{
  "num_hidden_layers": 11,
  "d_shared_expert": 0,
  "router_score": "sigmoid",
  "positions": "rope",
  "attn_scale": 0.177,
  "init_std_qkv": 0.0264,
  "learning_rate": 0.00256,
  "warmup_steps": 200,
  "schedule": "wsd"
}
Below are experts of layer 3 (counted from 0) of a mixture-of-experts language model. Rows are named router (the router's row for the expert), gate (a neuron's input weights, with its number), up (a neuron's input weights, with its number) and show model dimensions 0-127. Each number is 128 + 32 x the weight over its row's rms, rounded and kept within 0 to 255. Numbers have three digits each.
Before each expert's rows: "gets" lists some tokens that make up at least twice as much of what it gets as of all text. This comes from a sample of Wikipedia text that the model never trained on. Tokens count by the router's weight.

# expert 37
gets: "d", "ed", "ing", "ted", "ated", " acc"
router:106148067100114127149117141150099110136130097136143094149199120163106181126136129089075148133124130104080115110148181130180119191122106100163123125197126154138234142105120119058108136136083114147146103181113152137121153078177151102148091121154108146148074154152147184106192068117151120177125155174161075170098140156140118134104089127112134106177136145161134108070129187111142138186120
gate8:115128103162068141160147180160145144103129191138167120113137149109203139117118153118084172114140182138108151124148130158108158118174154106159107066106176172130169064114174172132097135109160140089097153137114097144141092117185151134132128049117120160084140161144101166080196093084162101163179155167111114130179125111120175124079122125213118173105128133127081155118175127123072086122150
up8:138093131111126120159152144112146112145176184108181120182125112131137174160147143120122086126132144118115160071158136140099054104131106121088093140171110104156131140077096172137140091103105126185182125151169172121075137127114105062131222136113175094097133186059100125125113081112157153081130047072075127090147140118108103150198171100105100099116125150109174141143068119102128104116114
gate9:140162153103153190135130200148129112174083146106157136187098116097185114134060094104156095137117164119194147113128100165094116095135132126153198202101089119201168065154133134171146096116131096068165135124149134116106094118169152095147108130058127144134175127135119154095134040135140116178100130136116172149125155153098184191245102103115121109140145099124110144122125107108145098129091
up9:144133138109190128109139165155102057166112153121095089176101079097122096121146113143049139134158150129117155168176132089146220196145169128094123157103119157065132124197109069136045071126123169130172124146121145099151105140084151140120168113168079136082138061090148137129162168056148150154105168132118129107108145163086078131041132194138088148177133156146163141111127140133154089100067
gate10:124135128103132164085106116124180135060119108131090141099158084124129142156185147156104136086157133114140148205121102098126142181097159113122115136106158145122116106121053143149171149148131112108136105161137093099136131138159097126174117065119091162122102194112117128096138106097094124131131142157086088089071150071186143092088160091102184086176062091178115109187137124119129184094178
up10:153138159101139158143105068106136107070101078125114169114081078142153152179103106123130074135129171112126155137146128153116140183110207146169126170171063109068125116141114137186151155090158107111137124104162116122183084116136107077159151063147067194177104136122141132147079163147126111108165093122095110074116157061143121117093100094131091120107131114171132123191114115158151122135153
gate11:151128132139096130085102082115179142154147172127174047147163089190107168135104129118121191085121141148081073128086173160115105157125195111112147162128078095147107161122126094090160121159141125050079126112124156149141097128097144160080107126086126131097172166120136088137113172202158208199038106123064162137108111124113132158112116093169141138204120131097119105104163099162156120065143
up11:156127122082135129093074102132171146103185104139112118166146128117104145176151093136164200101145104123070080146139126113112126108135194106117131207138054129143121168105122120106188118185091137064119129107111204093109123137131156126118181108066148158153118160066133097192126085172146158166064124132168149081111127146112137170151167129132123205212090143128091153149158094125176092115149
gate12:143128086057128126123129174150121107114130111157186092132140071166159165086103117118185147132170143124064180119131135141190117175112103172160170091146114103087160155126127099134137109103166120052118123119162132130177174102183125179105120122129100065156124151133135113132137116121132095043089081158038120143087160109111136119094123103130121091115126204097121129127186119169124134166087
up12:166097184159100110149131057129178141151121118123161088110109226138116056186110144114077125106083128141125100190133096115149124113153149104172103136129173187147110077122150114143086163146084133158130147078150149117093163157162141087153156099135109114117167154067180123144138146138104147167116138107168155092135126114181075147149174171065129202166123073151095092115135132133157118131166
gate13:100104206189093178104168177114154166084107079108152190103118087159138137182124168096144115159128134158125087118138148166176155145125125080138118127101127155115170124127126110132120147114120138129141120125131093104126107149116100053045129191209088089188107131162128140156093109101128156114062146178133112095127124068121133126126133195099053111157159104187101125150140170118138133171147
up13:127146128110129119091120175132114174092104144148156130129107107064156117108097089145090167123085187101122119058137159085136152093096100107112154146081129133121136179134115119114051088113132136112175149147143106094140097148119137119148162138147068146143177126192184159129103130179107143158067100105147149131126120136146079147120056174110072109082100138061149144175130129130153157089140
gate14:125136133051170096147137086117127108136080138131108175163123155132118079144098073136125155169112153135147168122153104173127135131139117147119133154167137121189123111152192140114082119178097180122126123110175153103119132163117092087178072164166055091123196158141109050143080132144087132123097134149131097148224091102087113121160189124128125147191198079133133109136116149108079155119167
up14:126187065114116151130103159119159113149062158139123151151129132170125111134128163120136080132153168110115128169111135105123101192072122158164148141090149143105162151084104113127157108068104125101155154127161150120103169124150161083121139144092132124182204157190157075140141180153131111141123180147172104098114063123099100177173171155140186099159134079140136147134111112104115143185118
gate15:126147113209177119094098069134187141102171110148138126158149113156158153129147175124162118121131160138122177086183135178073220106157140143144148131137087236130188097148137123152111105164100128134181140104091062153137123115119131131129155138130136100141102129158080128124144134156126137180084098145081113145167137122119074181069097175120109150155092185145149141172118101063120124091093
up15:123137095159142110138119082078100165086111105128061130162136081157141122115174141158130108182113131149149152105209113095040171136089133157100164130132039175171127101144078133111095166178128137136166097081095073148159147087126159112132175159070093124176111117157142108193119160101120104179074181111082095178159135141157131152070078100106116159131153151106155095119178088111102117136136

# expert 32
gets: "n", "g", "k", "r", "z", "e"
router:094123084070103118148163074087131147196118104136160108126151143167127140108157151114161128161125134120097105106137118148116073190108150173107124119163170134051132090133061125165122099181117120158135145111146117177100100062149218114112146083065128139196166158100106156128136133110132111185123122137185105073112139095142155168085137196115158074108133184091166127081092130070130148174093
gate12:113119131115146111089130147069121087103181183121089208132109152108117178189148101074120105121193127146097187138146137108162123067117089115112165132129133115069104113144123083045115147207171137114114114165099168131146113091181123163132130099110130091202088130107142170104170125064167133134093109150148113110115129071136164103074145205134131105101126108135144168095147135183093146069168
up12:135207158072149132134134128192129157174116147128109148104139184122140177097107160126199113100087139137141114161147142184074142101135144172118163199090109122131151146195101171178136091134041099101103125096160112081130145176128071116130087125102122107112152127162075143188166110165134138149085145132122152150132098130133133143215167093165112162185120120114141118199137135130127101141164
gate13:126172106145156147152087177157115165110181151137152130100097165130110120156137135087163157171066109182083191123107150147132108172198150168108155149099122149159140149132133121113076143136144097139094180127126135128134164104178085121171158139131121150155132143100123032106170097126082196107103139147069140085089043170147142154119162122142100135156068171197165095085166162101119127134140
up13:174185119156113104154140156098131080175086144150166137164118117107092081141047122142120125109142137140121117182132056142184127176092135112157118124092177148148131126093155062083146100168096108108142091126131119135091087171122086201063127133157200147097115116167141094138138093136167068178144116115186122067160159147083127155133109138115071135083203116046126067177156096112097123119144
gate14:126077161162101098101108128111183146186131153144154122134068104149086148150120178134155161149085134108109146172040109119134083158120130078095117110155153123155134127103115206140134176126129173100125156140125161105114137123145153156115099126137084155114101079112124148081075143168159133067084091131146096132126138126167097151095061069131108146091100137157154134113120143127108114125156
up14:147088109159058134128106163133150135186130133139125124150132144218130119128136171188165139109122148091085188099080116144115092164090065061149075119063138100077197118156095138138150182128161134101086145152113085129143148155125141170085140093088095155074148063101157144108118112169119141119114148115136106144164175139176113166083106132141073186109141127125088093140103154131084134132161
gate15:145164148120150116145175092123152099131146128129109142141137144164079138161151125065103186156132177167123148062130151146120155157121112096121107119135076109002146150143206142162172121082137098077079167162109153128159069131152115106109160175109102046186076126065139108184086164155147140125130078119147100108154130143113135128071143156144106100105112123132147155168144145130060152157136
up15:054128176101125097175133086124164121152124116141069134115105148160101128154138114136145153089138162144082141119141142108085129149189107137108062125116126091021109151125167152138087070165115121152107097173085181142151116105119140085097140115098103075153086156142153092169061130146155178106097129105156133111145155164165162098073062176167084158095118156140138117172181102162141150147155
gate16:121110140173093173085155133217130113063138123131145104090131126126159125117120186203161151160161189092168096086121155168086163077109170154077082188113195148112111136071148122129146108114146083169056114115154179124174108137129131119084137166120096153119130076093095110122099126133184118121104095213108144149076154161114094066084150154155125124122134148147186094135120175146086120134140
up16:141160146123061123163080117098151146138150143146173118088162067129159138118113108134127127139136037156089101169118130094103140113101141112074080155185179123085102113090127129135197136172156124052143093103186082120136119119147142149119166180179121069144118115110090067150111116117130108138081026190114097168173123083161110086088150165155154086131108180146148095115141147134155129166192
gate17:158055114028148119134109148097125161158131156088136133071120094129074207129146134176081109162112166093121104142122117086111152149130136124094137079151114114112105106081090107089100099203116142117154124123125136218095132121119101145110079151135136134139120099179088117077108129190127089097104179110143139103058153112138193123149139115122100123162188096127107156094166133135144155128113
up17:150074116074190114130073119109150099141165172113177136119148071113073159144147109182166103141124143115179082147063123129128153149113101161103134077126152154139112101077162119108151151143101137087123081112146102172135182148108158138128069148167082103110140088147115143149112136147113091118118153079124127079070196103145240136096161099142034128180167139170127136121156105163139164107098
gate18:150064106169133114123121106097109105110163134129123179127066110179065179122110197110158149140079152132170159088162063117138124141160107154132119184162123087085065098123094135104174081127113136142060149108068124155097124126147154117160162076137104126140122114087097155119131135118081122176112152122137125149176127129105180075085139139107138119068025153155151138094148137137147201096110
up18:144086123204128136134119116169077072084136129120153149105059108185108163135122155109160115162121162108174108100139096166195142161157058144153122166140138103080068099162082164132157059112180131146122156095080169101133124105156123112103141089135130136138148122077107133126142135124084096194058095163141119128123152148101129086119168104166138134101076126116175115077156136131143165169112
gate19:049095151103144158111119133124201127151173137114103154125151111161093132125123154206133255119141143097098133138146163105144087101150147131090115156108123133090119143115130100129106162115101094144184108120066147096121103153122170112175109110147126123122123149097145093152164179116130111110175176129152100161047148111175064115179181148134102133100122130180103115081145165145118121144137
up19:196128177177097042162135171142090100118137110126207107100143079061127130139169080055096110127115158112116150141126125133160161142129109079128111108155180181185122080108184162096158121093131137078129180094167091130158124072168087116120194108120160072106148127111136148115102061163105190124109102096118126086149093143085139142082063161176144116076121107131122165158166106145134120093159

# expert 27
gets: "ci", "re", "po", "vi", "hi", "ha"
router:059135081161150110121127183131151105125124126124125151137154122165146129114077125148125147124178155159109139161089130175124153133169180085098135181163087192118149093136155195111110149077104157139141078171191174126185111173104140165141113156131092127136077170113117166151111176138116130184165118116130085175159144116178114156115104098156177135131059140113192068111143117040121147107127
gate0:142100161180116140113097171106112149081105075147125091163075146088135144094131125118172096119154082178138169142142129151126123160126076126154143137115114154137131143098107107138130090205156114180129152067097196082106132118140063143144107158191193169120102094151154131162216121148136145176171109110109141085182089167157087121197194090173095182108143122131114123047111078113177127169095
up0:101095130118157109135159119145137110195113165114111147087189134162166121127113108143091132114123185084146137142133102140101161074120103110089092124116150059156148090160135143099104151098131205130040103175122116189112156108144181128152122058108085069131167152077104124107118063140149161138119127179186106108082177098133173128117196122102115065078080148112184142099156131201076147093132
gate1:134139134143068121139086156072141178091098093097128156107104156080143152095123125086067142159130106165106114139070137147143114170047098113124088181149169164141162189102137175088155130091177168078170140147090127116183147185150135113128155186139101117118139085087085116125199065111103135156130112080100125107124169123103179160157150131046149150132085121116095159119080068138165227172081
up1:056072131144067104096132069177125086105135195126105076104111139176193153116083116144194139140175154172113157144138128177123148099174162107130141111160091150127103136152169105145144138118121096123138165119142056108097148133071122162175090144169118154150125118108125133109063206097077073143131136165142115155134056146178151113131094094186110106161132088120085092096160111113107113113124
gate2:098216139192157111190120140183131179136146098134131116144078069092190123191071115058120126117142084156173133192166120123149191095112102132066128206060099114141154111120159067113149175149091104161139143123133130089166118102100186163142128140140061205164098119148075075154145081070149104177142187116148128134110109160155138104114137073137169151101113139089103098044154107093106149156156
up2:169131140139121119103139122126069041147121126137134131131073134120130188183108116138095145087074120083129122168086128176084171160080081193113122165174200098130130107097115089145065192138158126167113046182153150112172133133062131119123125103102100161130080073132118126138104064189171112156142191184155123131126184151090069079083109099145146141115130130169161118182100096126167099145172
gate3:113187084184137138119144138131136163144156081097103135068169147122158102143122122158138116071131104157144126126169163149123126148146152086118178138156126163179134132115158074159144124148077151120109079111134078132166195107077164070188077163062173109169129142157117177135104102154126128100054116112112085119098214158145115138108149129107189049123127134148150174093123112133100160145147
up3:146136136164128084108115117075171162063114135109137131113068148155129173012087128121127057064137084178087161106184101130080083135159127076140139158099183112130057109186138115134161137098153130105129144117116156146143118153110083144141136091103117080080110049175079161125160197152148104115096177114078147140178089134134094081110161086096145109093142074146181089170143091117177179104081
gate4:141111106093132105099137138190167132123178158129141106148110145154121100161076155139145106075127129098189121129097133160205127121149117130071153127126220156138190096115179139137141090135117123157169113125118053135115161165110075174100137154103107140142072111158151162119115098157144090157093173190088143103068146125152146110071105144094128133132140060139105144090162115141088120128177
up4:180144092189080141143103147130088067166107162174153145112161139159187116126185115164125150122133127093108112180131147147131159107099116111159125097129093095116135150088145120115066137124156142137111149138142113172090156099180129122134098128133122034154098088140095090117119051106189070152191139113160142193167141159109103074128095126157169175079158194141136057136125148144131119138165
gate5:131135086171138137130201146157159197134136151110098180141075094132120170037073176138136122142206073089131115137124151118109122118130138095070124127105114096164119151124108133071134131132060162141133154114084134087109134166120147167097123120111183153077146112095110143109131150106141126177152137154167123120135146130105188193176126139095119116168110123087105121071224090091123149147087
up5:159159110086084096155131116148108104139103145112164072088187162104144108124075113112102183138147180115132107167139115150062102121143066115131141141155165125104093099115126114170152056119177097105130139171111152147183180154160061161132171107096095161153051164153102129138109093170074135119120158147113088150101130112143140120131161159150106121156193179185103114145139127163103110144131
gate6:132125185117152189083065135122078118093096078115099163093140099160099127052119138171144128128124117140116132132191074108174073100171091100124082135124125154063111115113117108100091126104102152143126098171116152111111146135098158106090102121087137125152151119110124076139167151149173114134214149101081161094115161197111123096180164139124108138086133129103144156132140119077091174131171
up6:123141173124143218153086103140108164136153096119118140083087110153122084102156188123136116110071177084088145080200114133163104108076124118125080073118131130079133137109075107085115092091129194154108100115103169140131159118157133115135135107136140152103158131089136127110143144076104184078159108117109141123152137114126114127134144050113139150066098146116174180152143141112142168164164
gate7:140104120175145126128178069137123126119113181129155121140123174167146128105110112128156167185140196125119075101115145162027110151120131179212144137080127150166113176119097097102088116131098153244094128123139153103103050109126145127109127098089126104057093061141162141144112121132088105159127148130123147087099112110056111162170147145155124180085133159155119192077077092121100121098163
up7:128112088080141131132187101132155179146075132099125135138112106103151137099131099133140115162106144096128144173123146156171104140086106186118139102115143104145170131161161125142122136087154191132079102110086134106168144084043132144175128133086128143136188109095130127151117136118171176131149157081088117141161152100104148152103090176131117105158120072150146088106118098207138098121135